{"hidden_size": 384, "n_experts": 128, "experts_per_token": 8, "d_expert": 80, "moe_layers": [1, 2, 3, 4, 5, 6, 7, 8, 9], "routed_scale": 1.0, "balance_loss": 0.0156, "balance_bias": false, "router_z_loss": 0.001, "init_std_router": 0.0116, "vocab_size": 32000, "norm_eps": 1e-05, "learning_rate": 0.000435, "max_steps": 9103}
Below are experts of layer 4 (counted from 0) of a mixture-of-experts language model. Rows are named router (the router's row for the expert), down (a neuron's output weights, with its number) and show model dimensions 320-383. Each number is 500 + 40 x the weight over its row's rms, rounded and kept within 0 to 999. Numbers have three digits each.
After each expert's rows: a language model's description of what the expert responds to; "comes before" lists some tokens at least twice as common just after its tokens as in all text. This comes from a sample of Wikipedia text that the model never trained on. Tokens count by the router's weight.

# expert 29
router:563528496443510520493491555531489490490494523429507449519496466497472473454438548560550543447507551472562559449507544525463520413405498459474543426560562550504505459466422526508543482534460563
down0:437579452489498547514523462506515502497455488501404508475486464483473444481503512527481513494491441525439438474488548523597525516522487428541439492320456570520472451455500462488413472579512471
down1:500582531518532493473485527507526526490514517496521491480544536536539435490445520509466423513529399503454452479492494535547487483512485507514461490345450480529451390460436520474533502518557480
down2:497517550468497479509480472511471472475493512490495561528529479500498566585488467521500484517545487414521520575502414547557465557535550376504475550388482510545553537544459490506550480529508483
down3:499533518448513481448497473566523488474590472449461510426525490504526486577491448408461437519501458499495428536504504432442474437487474456544505436509458529491466455461524526426520429481580505
down4:486571587529536456492440509508476582469528465479489525549553532450519519549426557502545470567537493499509413550500451561562495459525448487549490467454392484454508500537492508482512458544457476
down5:480565488516450481490498444488560486455514469440512498461491528536516443579569489445492480548517469504462456516483473535493519479501459498410433461491439529491532504487533548516495532444492426
down6:548496534491554518483480536569499454510573519454524475466523432465548509501508455527543488528521514467532567539511474547493476455540530476530562500479478444507530511518478534505535494505482563
down7:474512492483510504475498471527543527485488494442455548504514471513477503553415613378493492611549465525503511545495507534533572454482482528547513542467453456455474514481487506520482481560508509
down8:500490427534531546491558483516504508538472557461417541510505450462508519517528523475541465492498501498450505515473551487559462464461478460577544530475531503501540534502465499474543521544450508
down9:535462470503481449529510578482430509447527484433501474520538540507541488574531512500523446580527437533531549550458466518508557477513485545493486503530509536524543492525460562521487496514532520
down10:483472516538490482476529514483508463502563572512506479507546541458540502500534434555562530540528534469496531495451523490594510551549440477476473523422473491545470508481462566495560564497452465
down11:511539553555520488411465442519485556456521483489476572477523510524497514531513419507504484500434510511454419486452513416490478458524499543459439473445472468531440494514532495466463501537465484
down12:479535491510491503432494510546521517460532531489465500448506528510512427501480542466468491466504424512473458488501540516568491462528416508512498503395470518506448435442502533447415475534605445
down13:509517561555558509492424528455438509435399492485491479520531390411484518556537462545593520528488518494507476500553432552463466488540433547491508491550417518525506485462493561566499514450472556
It responds to: Abstract and institutional nouns. Abstract or institutional nouns after an adjective, such as services, development, history, studies, appearances, access, often ending -ism or -ation.
comes before: ".", ",", " of", " and", " in", "s"

# expert 47
router:527520520492441516495462549569543497462531513387431493506409503484516459496451521495436501486499556426489510490551507552436550475465532484467516465575518565521492500401516506537587521511475527
down0:471590480513445562516445506534483559505484527560501410508466510587516490522505546439472518465473467486470493495461504461554588453494445472540491538434527498482454549509524507496532506500483502
down1:522492496435431501558406481481442530482484560432488513534543536518502509460528547434493474501514518518583549528508510500487511529566518511453407527509597499449541585534465533484488501486498455
down2:518496477513490468473496519459462551514493560519490446486552538519554459479526541501509446497498443512509486503573509459484441533499510495486387549423523449598534532522517518425520438546555460
down3:536526436541539498539465505485468601548461494494497408473531498473494476492476527528492475454375528521509429497435488519598472530489491488561438476235471486443465497451468525485528445474474477
down4:479502500489411497496463463433534510495483463468465479489611584498582541469464505460518487548515479485471499551500547494507505523537524474542391504396511461603505535460537478446512441533503493
down5:429496497476559494465521494544516537504449538593470522450497546532438477444581520470484507482447565535434433432479549503472449484484482528432410530385445447516492529515503585582512474436592484
down6:440506491499557498496508492469498576499590483503420501498509459500495504501506580498463543473487496515507504389500511497474480504487460502488361573457597499578456502506499453404489436477504499
down7:523373455514513471457497450510486538485469509524505572490536541509473500499520512415498536523479480528375586448453479455498485466505526546412446476399501484519521538554466511496479500553435459
down8:455388535486491491509516492560484511490522501473498465598453527492478488531535554529526465529509457475524547513544488493500520480476460501478489534615508469509504488547577470518461492510447465
down9:475448513490503424472534502497542418582519478456414523605465523569439551503478519509474455576479409507440507510548514577566501474481556481525524499584495487526468492449522463434416484530547530
down10:526482512500448523533493487481520456452507496508440500499587494493511563457460524457493512503509478478513517563533524491532485523508519483507467484344506491538530557449515515523523430505478458
down11:558405427497440525511433465570494428465458535449470534547516505539481521462487525446448508527468497479527426558460500507502495491503559524450381479411560496517482490483467557446553428538533562
down12:535488437492444454533523467435479485500521488435454551552565477520513513474467565496477511479485418527513506495584483480523495534515525452394385449490561446557489487528455463455493513530504497
down13:514498464478453525544456508520483523512511476535409498515490492465488568537491499581467594567434469530512503485483523509538521485501414482547547459449439488553479470466492499549479471476520535
It responds to: Table and infobox headers. Column headers and field labels in tables and infoboxes, such as Votes, %, Player, Position, Attendance, Website, Date.
comes before: " |", ":", ";", "|", "(", " by"

# expert 34
router:477575533476438575521477485576584497487487453540437483511403491512454427504464534512511514471559492437530499492544571495468464454487485464433560512555503469539469498506473472559455504490500563
down0:439469510479509557429514500499523612501481541471499501424477515530486535488509417478514513494467482522550443532461498517454438475528528481511453527489495458429539540493498448542498527555546475
down1:510499476527431471518476572448505474496503425500480445486569530525546552513442460495555471520468582504509436483476459530441459486489483545483487447562408490442596529499512514451489487500438481
down2:448527551465478603565470565501544470527484464415510476454437506508467511555548469559545544543486526441467528441495533531517545553503421494434524485544496573430542483467390510562547503502452552
down3:518519456493495494541527417447465550435431463529511511457536494487499534522464511516505489456493521487467433439528516544411483527586512478365545508531463481432523474426479523496454489549557512
down4:491494529529560531573532572467464504480486466431495506483566465494530467479442490472489508433548510492476478544497451515471521449483468568494462464561466496437558505538488513541514466482463459
down5:511537498497504462586498465486472498500495509513432476476473513500523512530493353532502614588472541482642508505462491550496551524498492480402517530604422497489570491529498481505515305484529476
down6:447522421501491538516459472454459553465423522490494496457427552481496518536456451546519474456493479461490464544482463565534540468538513484476510490503433456534538500487469452532508545451551531
down7:470502494455512536473546412482445550508503474493496532498440514516488556513536453449437560498441523577538462492461438476431491492477575481491487556372508452451482514496440534502459495488498464
down8:489519514494558535466534498575446538498457518571531525464374497518565510501515448424478493546513449549490488509480465496505461370501508448520479497493449473466554460479516467559496479464501515
down9:480524462471513476460443449531423528580529455382524532534525563530508469419447488493472477474545452501484409603423440482470513468522508459513441527574515459483549533511542529487642519517507506
down10:458476519520503542502490495546463480546467492407489505487407498434490455490532537496498575493461463573500512446424432553500492477612503527426472503525450545518510504461480532461417570542491528
down11:479519428466509510479470429512489566493470479502513564439493502490508497528496477546533523469487459494483502589434462580431557444445498436473466487462507463521554520562555428567522529496527580
down12:451520481589504540545522559463449448530503482441488463497510478513541534483542473537444513376509529568424544525508468460511525500521484533467504441627533590499501439501492473557468490487498442
down13:381461467474502498499478525512472571452427471491523561423520450479504504506513462529543571476529477494498502539527439524499547506511516460475532497511426455517588494520502497562455520406545551
It responds to: Predicate words before prepositions. Participles and words after is/was that take a preposition, especially due (to), according, located, based, led, back, home.
comes before: " to", " of", " by", " in", ";", " on"

# expert 2
router:501551505488480521452507481529506493495584402467492455472459437487498470539497497558464514510505469485534503465545538537471545445439572494474473494525612552496520474492458504519533440488469493
down0:502497552533529536492580461498524497496544437484513479556514490495556449528531518521459451532456468495426512488582601418417459451457548444524535537514514471425474489537491460605446544521538462
down1:487441476497537544449497538454492503553483453538508543480474492522549469543553501530434472504503442530494535576512533505535503582551525500500379494544571549517568515555493504552466513573532490
down2:445478549503526532539471498532444530515558587527481533497545479503471497514515540533462548531477495482570445479407500560533426521520554500450437487575474445474517477524508493474517525479488563
down3:475515498515460575487450501482547505506490595531451542519480462430524451526530474507440486566481552512499492474437484536433520469522523462501445376499425499526524493532512478465462512495462541
down4:407494440483468472463537490472471500507436536503438488482462514472452456489462495466516401585487410499468470486531440480488543524506482431511536496522492474479545536536478464513477539473542509
down5:521597486485535532509456483474500433460537545518490510505523511601522513472552542527543432515397537413428474512494522493499490499536515382492494484565473444459485541501501457467523448462587497
down6:468472533428553527526497469447476471515367430434529432480514465479505540471505528526521468527548476526580551502492490474536478528416491460501475522474586514474440489476470469560553493515475464
down7:477433484438508463505492552424464458488468454523510451532509494502475550542498507513559408539487426462499468503579523478479497477494472451521482518508546540463505576485560456504502467481512477
down8:480524522478538518471500474508491548521477476508538519529558403470452572505420436498487483507449544500465487556545460444506517503530509416472504475522511468509515554480433442550461512550536497
down9:486466496574580457501550525462519504492467605500486596476496505494502540392535485519471493513527499492465467475525534453503497495505512441501434569518474491372516504513503461470502614501483427
down10:553497486511533554487502507507480421526522421465516512458468447473528421522528497552515485520452544457468552471482522501457522538483512438530464482478616503473462566536538480600514412497499536
down11:476536456596502501519525449469510427494475465574437505512465494510508459489450461498395479382514499496456474539544530493510434484487392451544522530615542500516541478491528445482459503474461470
down12:481505472536522574477499588515479506486454512503540477487547483516490566473524529510529464498474467516510483483519496469505497527453538459513521494473520462521455554543529490529549483593553560
down13:490518475540482497510457446420494534535471485494510520436466492471509509511472505485501440479483473470506451463513461478495604504489457515453487496419521502510489566537543513456442480512491534
It responds to: Prepositions after verbs. Prepositions and particles that complete a verb or noun, such as taking over, based on, sought to, knowledgeable about.
comes before: " the", " a", " to", " his", " their", " her"

# expert 5
router:520485546483535533451519494534551481477409461461491486497461458543512463500437462537460505506486552407536564458530557540395555384441549487453519480554578562503504478422499483510505525499452503
down0:468511464513482484508497462454518529516395501521510399440509517472511492570501547412449438489430418482531486537559521534541541522474443525524478559490472464450557431476465471540455484516514454
down1:528532453503476523485476530590564478457459525585454428507472478503492515524553484448508474514510499509471441499536498481576504584487384487514453529502507467566494554489510486444463464509501536
down2:528524477482577498452525541438567502493459489461514466507557450513475512483473449477458472456345462504495494489482495508515470523504486478527583477338454554470499484499480462540431534530576501
down3:499598569500450399497505500545498500480499503461547500500535459499499543503497491498496447504495502408498411535534430504506500613561505500508509498499505501489499577644505500478498556502559504
down4:496461482507484527522503572510468498466492553471482539493535533474510472408505511526465519527419470405548540518511450504502501460544613553450461434555516497528504487609457512481525459397530520
down5:551504513480486466502566498551515563468469613480507526455421427459471517534552494461524473425452518470518488510543516514509504525511504564471523517452558474489464549471534541493421492504487516
down6:495571405541496511485482548502527495478519525505446403478498485486497516527520505502469560502444531490473477454496600487613485538466471487491442563469475491542470492416430491407481544497535500
down7:525498561477503508492472429510495558527453602491650502546494452494489476483523485475475455480420560454528445541494477535555514545521456521477597465478548546459471569493550512524466537546563577
down8:446476508517488559540416516537469540526463522529549421481549460500531482506476433517455504479474517433574455508496518556506536533460509468462561481481559598488504542529519468523471562539557549
down9:435521511502476516518478538561556462477458525486524468538485436499471605526486440432489475472470514491507559524498509500563560559552442493507439522455542498540508531555526422467474454455487520
down10:481554455517504463412451497434464493527469495489576494429535505447467521512571465501445494515454469483484614510459454506552440451507530502451539515456568472487479464473534462459388498521493481
down11:442489499560400532467534523564521511512551506422489518502543456501515546429516435490408565431518473480533488486530590537531526507516579480407483554383442518471532485492441538472490477523574508
down12:474538523542563465481562545507453492493494534459499504531515485543520523495466433451469507478434524401571549495445436503534544509548470526452505498468541541509516501550477503511480543522449469
down13:552508512497414498494496553503506594503361499499504492525507419501381504511561494495499417443480501497430508501442509474523501535502562500511495452530499449504495497558528500462496504508506501
It responds to: Closing brackets, numeric endings. Closing parentheses, braces and brackets, plus percentages and numbers ending table cells or list items, such as 3), 0.03%, }.
comes before: " |", "\n", "==", "===", ")", " is"

# expert 22
router:495504566427483596446496557506505490481540514431493459477453465531493478531497483542479608496488600456590497467503470544483553400481555480495567496573512558553500454374418532513471529461450493
down0:491528461520457466431456465564531498471555534452442404500519477520478479475487551464487497523479479490503533469408521526490567457461552502482450464507536494540444427470549516501485453497475501
down1:466496518541496414482531514504524575539555434483539456501494455436489515515544570452580495540504442493530500539432517507475559497518473526464557489486554507529576522499543547589578435537490530
down2:568613515526559500486483475429470457478497531498496430488538404557488490455517533464519537525475520457531489472462487497551423453502507495494473375468521480468516498457525538528505442471459533
down3:538539568563503504487570455516480474500525455500451510491427498485525467532550479519561505463503477541562472444471450471471524462568469505530499560581439530489529522473496566510505520545447516
down4:495523513531555440473472483459539479530544568561505472544494548473500524540460426482474542554522532459475438549484590495575480443505422536466506511431447546460495524396494565485528438535469453
down5:488544549495478536597487591481521482567497489499489475457524429522593507502566514493499551458527491467518515472508431484508496539539421489440479467580467438519522547476462526491522456478503563
down6:508475502467572484481543455405457541539519502606529493451524476474557468505533501512485475529473422401515525533536595512535556486542400505523435480533462532383487524450503512497460531507485445
down7:459528459504451480481542497567461488548497487525487489490529541547512466495528509498487488521518479461453485537456485471487533479571459513539504429577470512476484596468509579502534450531516449
down8:504503465496521466557515453511451576488448547497527444420551538461503508520541611468467389531475523516428497559575511512440453486547485486482516483504479521577512470563465480477478517561555530
down9:580513492505562491540514464429514566454512548534544529460527525407484507491455486470519473512537519502484564496551564491483557479512496418471499459508560487559545549579476466557498500513494485
down10:412527515563549461482497503422440549488521542461530495503474410461480466516555503479506507514530501417483458551541516474538499483542470537486497500483499537522542567456463537533503495535469489
down11:487498524521638490496547463452495484501557513530530481512483451431478484516541502441457483507562548465473512549462506451579486461520467497437529517473466478517517544429507556522529470487482459
down12:437486587502463429622544469500511515532494473495510464531511474511556464505496550452469476497528502540499512482501499496436487455479467536514489526520437443544461529530534511479513499502527470
down13:514504484478511478583574511532538533435490553432479479539553525436496481521528537432487488514491476497531470498545514446504437510522508503511545523490553482503531491580429489469484530530535477
It responds to: Names in proper titles. Capitalized words inside names of leagues, championships, awards, countries and institutions, such as World, Cup, Championship, Kingdom, Division, Location.
comes before: ",", ".", " (", "'", ":", " School"

# expert 37
router:525491521450441541430483486574529496475541510444426468538397452529524429545449513517530543455531547461504533488493562548520548432464526470481510508563533483584459490504428453520463500454456529
down0:478455476564516538524502487505523518533579468535497480524491515501493504499456518445541459494537485494533484468466537530508507476540483483532505506540418425545451544476543540412505452502520469
down1:456501524492481479494581518497473549440477493556514489497510553489573495515488489425478492486540512572423550480501521500499514490497467534457471483456497403524478535492503480522519492497512486
down2:420488526461527409564448493475455521570590484535542497444505540529557418443487528530515497551520448425540447463528530480427500510570474482515501479518521519462519435522477553489474444494479499
down3:461525488519507495501426531430511495456426549465503493489451443470535474456515481502564499562454529503478476446424525509502514530548519441464418498500481511454511534481406531411494541452429446
down4:515516484510476517465492555478489479504517507502556521404511518497478506521539488460522496528477518521466494480496482652483540467483517504522489467625490516613487501503501523444464506498464510
down5:475466545524497499488542549481535445506569467434543472514525471502481528533558497453577505474470519475451505464483501520523498503491501494453540544543528517534455503558480580495461498491416530
down6:524508549513464457621502500549464516545472524473505493476569492559516453524517408465461527548545537497508502485451527502437564539514376505499495551513493500540500521470466487422507464505500501
down7:486470419475508459558466542414487585507582505508489560502525524464534590515487563510579608484581453503498551517447508518539517539478537514469513466550437547454495560503534449434514509488466462
down8:533497435470510494462506548494512464496497534447497502560499547542470545521490550498518510560485490477437538511488478486517486513552565498482487507505485496491491542539485525496468546444454469
down9:635535466537427422464518533472461510435544511488519512500426474499594457517523503473508481472552483521507528521574547528517522454476507463443482569433503550536471560503473475522497515464435539
down10:498478561499500500507493496446505427519588493471500506498480496480476489464489450448576494539480499497500512496464498551459507482630503501501496440506507455499477454473484506503450502495495465
down11:626523459505422441466520534468442513466506515492509519510427473487596454502530505487494507484528477509514527519577545525525541469506491463437429539430529523528462578507442500498494499450429514
down12:499503540454501498542499590502474499501506572385496490463479517602500499499454450436432499501500500498442484472498503500467501523477528502514558482503451614500497500452443486542486507499500491
down13:485504494489499516504488446437535570522561498488481589457529575502548491506487488453541519555512372480479502495500565506548491557470522509443450496468483528464518617518553490480487555477503472
It responds to: List-item article starts. The and the after list dashes or line breaks, periods after years in citations, and blank or bullet cells in infobox tables.
comes before: " |", " -", " \"", ":", " Total", " Born"

# expert 35
router:541518533419456582476423501516519483453428461505470458488474448562467442527503564567528567507520554478481538521512502483471550485492536442505538461521562516552466449481478504572550549510499535
down0:527570510535532502448508435442429481519549550493496550443494438510487528513510433483386528493472554518471494412479507482463567508463463458549477543435406513506522461457515485471456500535511544
down1:490484456489470494538513515489496541488538518496528510581530441451488545498486470521557555526490488547459556482520519434481497476563555522499501486458486496527491492552443520451459492518384503
down2:449566478509495493450527485507499473496566545438481465512490480520483515469516504490498467489485532522539516558482554404487612495554500509523446531564527498434473478521487520505503503549497462
down3:541503632571455504526447512547486440540506474475455519478476467454495519456454522444536473480527520501524508538509526498533549487519549540569463511414527475533491517489530485482499503495554473
down4:531530481468534501499565514438478486465482480510506546426458428497462470458513550501416492512533547535510488487555495449467457510447427411489448508359540510520486522495532488564571473503510536
down5:517512493531465485533520581507531527444522474499509502506470480512459508522498495503503529517517417493529576486497538511486576551552530489492485494333496505514487514499524543494500574456474524
down6:517479552509494523477484582534534522403465505543508556503492447513556423502589492579490405489522495576516506534534453513457554471487471460474474501437506483552488516496581485490516526502507490
down7:510574434470465536467484539515514506491502494460474522538553530521516441397526526484519506464478424527457518518578547464471479513517448439466421531478477500503482568521497551479521475521480533
down8:534518477552483487544502509497466494464491474495431593526534504552476505436488552484534480461569438480444580484477505451468438516454505445516519501434506459536559537560494566597436443512511575
down9:478531471450431546521537492460498479472495463460470484437552556541478436517553527511587496506482492487547511479529499524444554479508476468428452529403486534498547580528495473426576477563493514
down10:499556508497486507476474549489505455525523434503491584548492480549561506509555496482538526463536503495412562493436496444433545506455458448521477485447487535557510453494506542581460409511527509
down11:475537560503439547504466503454526476459473509541535546509525536551541518549497458531543474462507485461488486530459434474514468484514506441474490613492446481532486553450528457601450515352487551
down12:443542523431463495518512431539489508486528423493452488453448457514464516524560463516535427532445484472509476473514398471498468538513517463491429544548539465549543513492464451470545521506566532
down13:503524456511480535492502525469545457506499498530509498526526513591378410474508533482495494513569504502430492510455472530519468501441428484489449532355503535537542502563565587547505452566488479
It responds to: Verbs after subjects. The first verb or auxiliary right after a sentence subject, such as was, is, had, were, also, became, refused.
comes before: " a", " the", " not", " been", " to", " be"

# expert 33
router:523568560456534520463444506514478433447519506454472516491502476503478462528510522547493531489491506496541563469560522501481466453483516456507504470556493520551510476495438505538454475350472505
down0:425532514500506394500539467545431525408576535507485492653517518463498500444550472546496581529511503540483555524527469512532464470512546457434513563491444506516471496503474584459469591471413532
down1:479548466506490526492520378498541477509466471440517529499559477536530469520483507520470514505459552506503489572448515551491556490542531535552457454596498531511503535493423509505491474493494460
down2:553540512555543451488519493523553515513492511545482484516530467472458504496482444510482506458576487542503571501489476418551424472484532504520439493559535579463534556546501573479549531465420512
down3:503495436542471543488515414478529593426509572479529449480493524434498446457460467449519559531510493555500480534541531487482475472474561502493439620538491522436425551505531519504508488483451498
down4:428559447517581510531483499470529430438547462525479492526549459395493496503512491536516512496471530505485523475486473483521518510522452487517414517533486439551483484474538457494490527469525519
down5:536604448512480531512480526490516517495512457458494497554562532487518426490489509488492540525554472499461527475463534510475545503497505575535455499531491577404484513423477545461538485527505491
down6:454546542454457498481555537513448572530469559523511479537510562432451480481533481557500519524474479520420495492469455544566491411468497539471488566507514491559473476499482541502445567449527491
down7:494516522543531519464544452567514489474540520454535431492475515482543553462407509455468486488571537491494525548514511486436517450480498454568465516629521527407548557527495479527515476503486519
down8:477509473545528516470462462549526468499558544470593497515552429495394406480487495540495567510443471482465467549514538477518587466521550452579578475577506439473442472545501531443482429447493496
down9:441504567485507516502463585470500539475480472472496554480495463443498557452489441520553502466491515456520520552519447502558478517505499542532514518560529604496475544489508410475521505505504509
down10:447526473550511464470520430508572444484449477491507486449457511503508505509460564537420450509545559458494470552508469489520498530535499475535478530658505468465603499488423464463557452468495517
down11:502530510531533526503555471515500550487570543473504493574454503478525555532441538550494512522466456484459569493458516490459534490494461496531488556511571507459451502469480518520544518499426443
down12:568478505465522416482544558497470489444552436498539583501508488522462528414476517486553519514526521492530542537606496523484460457496492555528469517529522558487468540567520439437542468487488497
down13:448500441437462490457599438446465506448524498391401477475484501507556492468516495485456478432423532474524532466486540519545475470502500427470488606534482463475557521561401450464485502411458485
It responds to: Joining punctuation marks. Apostrophes, hyphens, slashes, ampersands and en dashes joining word parts, such as AT&T, he/she, Iran–Iraq, O'Shea, jet-aircraft.
comes before: "s", "t", "A", "B", "a", "h"

# expert 50
router:532539511468520548480500541526486488468456479488499450546465452490456467496463497540481528446494530431570543423510489538456542393439566502459545499562574538557499438502411485529489523452449520
down0:516480522483485474519503515495479485473431591523479506467578519468474592473489508414505478523524454480480482523523475517475459521514523419534498476523479518451506491475518475422476491586453486
down1:503514511507510493502509477502443499408527479466506492487472486468442559457532491506528523531475502494461501511469515471455492472464531468537506518481439528477582507519432527586477490498530440
down2:504502498502451500494499499500499499499499497498529505570506493495512532532551468552450499563501495499498497529435403500505507500552470498433441458501482504424492503500476495482497506462500485
down3:441518508419517539477461454568524544529494476448492518491485470515457558523493547506546452517524509514469431490394461454493499514479445491459467471564479526567591520437576567484417446457552491
down4:450494513569489490417545476575491485497543494474469469432510499575474482500499486464502470515483526450517431440422473496448481521503451502491454520534535471542491461474510487522460446499520508
down5:511448482494496503422595503516425503505494498488514481533557549495506497582546468499511492607500453494450498503418535510585535500477504500519494388481598489506501500533448375506440525580517484
down6:536469479496472440544483523453512522451523500524489520522532473549484516534537510506526521517492524511547461512531498473589492496479456513505497440488541489513432571567417526554521467481518521
down7:454522511599494542521500539480490517553471467538475479479447439484549501507440512548498471493461563551485463488472555523485542543444403466485543506650538542482588542501512508498548451527521495
down8:509510477509612459356490498484511483504555510474519491481512507466565585376482520639557514516490479532505511497482483531463502495509511490576510539536526517338487491538506484516557520530508479
down9:523520477481524525402488478474546500482566482538486504536547500543484534538469466517529565534549531495473420503449490457480486580510529514510415452477503499440546524522498450502529537528522513
down10:437540478500500501499502501512502552488461501511502500499567499486501389504502530490502500502501499456529499501500502403530500510526487500502458492496519500428678527502500500499555457507503499
down11:421417526521526549503536524549538550489491518515513522504545467476488571501431555375503511524501411437435546476514499520478456485472501487516506495474506453510499518543481488514435501532481437
down12:518502430540479470518425554520585486520478487527481610482513481480480515485611520442512473476447517481527468554534516404486476456512516528534477511484481479486478606518523486514471521476520565
down13:520532421460514573508483368447589436534506491534421480496480518546455498533433459492497505549470459474506483471480507517519497569558519559571455468506455558526513563483516467421532485567486486
It responds to: Closing brackets. Closing parentheses and brackets ending disambiguations, lifespans or asides, such as (publisher), (1838–1908), [take], plus some table cells.
comes before: "\n", " |", " =", " ", " The", " –"

# expert 17
router:542574491417454518474436531507571459502499480467442446571510479484448454515454584522480513447626547441529528469555572503469552442488568477482581462585517576499481493506457545491522529498503497
down0:479522542500437524470479480570506556549469428432493483424535500533523427562473554504466469460504593495539525515478517529525526550548422497504476433481513482566574515508503526404480467490501493
down1:532560472540435405395404513556453527539550580540544524482484563435510533495507446551405592499498502527489468436469442517547467491527497458582490495513516558512489478522541502477531497535534539
down2:411461460582501518510498527474462531533505524521472491444473502494576535484469558471468509440496508535510519531552562506516461456492524481493513459501587487542482456547429556501481562491450527
down3:460555443583465485499465537533481573550542552549499564520571475495561459531492512487546477485470518536499476445513512474495524456534507508447460527560515429570512502474536506514488545453500504
down4:571569486482467445558514531509491440509519485399537467511477579500442494514522494494534464476475475506535506493480426469517546479432567520505541520451559547481522524509488510531518464525494482
down5:453556539499434476492454456483484497614516395489505490501524488448549549467473494425567503508512527498475498477500475525504501538559446484468461470544489456449519472491547505521469521450478507
down6:552558485553567477490547516447519461587523575518495449452588505522519478474421520487465503492487578479548493523556388499478478554462519481549524543536517471477504512490554448504536465487549490
down7:381616524513472492474492484503471515501474413469533498479500488495501514453479508375477431536492498574461497452498578465495475496500533469498487444531523417474500511500484506514413535487507522
down8:495524442466527454483433485552488456523508459455406511533493525538485485557504509544466548514464533481497496523488541488504595488484544463414440520547556516465478421468485523509463531504512505
down9:601546455509429518551546506481469516512500522559534555488562509458462530460408524500593493450453485542505511465530427487539542502533578508592477513495448454541458496566487518533489488531498516
down10:545536537431533533507542485469525446500513411452510427469549494530478505548470499505543498533508582518527503476520483507565514512524495481480506551451518574504433543516559488534530538514482517
down11:487536500469447457477523503495452479501507513531460578547522509518501536497518535509497465480468446488445443490456501443503499518515490445404477480526510528517579439484529550525513497513479521
down12:524528515503522437533480527600490584497518502474480526522569585491499610525523481471528430514530477472561499500530472520473365471508575474446480450556573532502519500526505414498497479502498533
down13:537524488484461485457521493429532487461487463412495441490527541531495443533548449474495571513465559507515534547462450407504567534498476527467458541459544509508429528520482521554489512488544461
It responds to: Concrete common nouns. Concrete nouns after articles or adjectives, often body, nature or physical objects, such as water, body, skin, arrow, tiger, balloon.
comes before: "s", " of", ".", ",", " and", " in"

# expert 13
router:509490517443488535508488487564527469486500478500477494495466480498481492558441531536480557510495526468570530459531521513493541383436571466496531435540612495522491446484456515522475408453476524
down0:458503467562528514495528465520470458501471426473471413439462454521482460525525495520488445480542491483480484480513472520533478554475462434500518471548484541514610479496488505435445476534441444
down1:586423524505436533552497546523436480547549572479632532562483414475527489477538545516503497496498512555522478543549575520496496439493505533446555491436524453520464526535501550457485534496526510
down2:489451492499511525497495501424511528488486530522581504555476496479494477499441537511538540434461493499420494532506567599508488520504545537506541473287497454474492486510541475441544464490455527
down3:625485515519433537570493461509493438503666446467519548533505522498458528461462520573520517530517494539510505551504505488498436513541501555502507480496448481508533502493490534496464541490530520
down4:513491509481502574525465516491578612578499447521441491419516514499605489521540472479515476458462463503491447534504565504525493485510483473458471521564541482498517492487526498449510468468502444
down5:504401504479538548445508514498496470511478556553496495550527466593502472438483491508477515511497482531475528462476562494523472473530493494518461491411469425522562524495552411503499490494443534
down6:544465556482521567463479548484497504491487523511489522494501519492466438522536460555527478519472447458450427488507563506427489470488519472482572489341508443537547507489522404486521479508512498
down7:475467509533496500520514562454469526497560499509574573531493436485486476500469511549464475552622507595484440497558554509499521491483475471495449465463540482456486517502588458482469470493511492
down8:508452461491453487528494556579514532544572473510583474463454510519487492463600526578483449514492499525479475495480527465544480381457527471513533540522624515539586479441432584464500475547454497
down9:540464496462490534478456557477591560566517518539542497494529505500538513505469461527518512480498475516468487453475491468475525496492515510544471587422536483529533525490555447550486512483508432
down10:524504486457446537533522485499503516502474487516482459486509485477473501481556499522551471561508419539501549450483470557431512517472452454507518515404467564488581434500525523519419521534523518
down11:487498455524507525514515491486505539449529491502531542484443483503449517397577541429465482599498484434522434531542503457498492432501590548478484493495493494497487492489465525467450576524510507
down12:487529500479593506500518465444504529492475476449448515508431469512483487534495449549533469499481502558534463561569493511569452498600503457507527527614557497552505451496446441465428469479456453
down13:485485533419561511543461684529497637635480534467471493529519513559561513524522488485518540515525496434465446459467552525479465479526508532502506474524585491533518477484487470493519498532360509
It responds to: Semicolons after names. Semicolons after native-script names in biography openings, such as (林慧卿; born…), plus table pipes, commas in name lists and year; citations.
comes before: "\n", " ", " 0", " 1", " a", " 0;"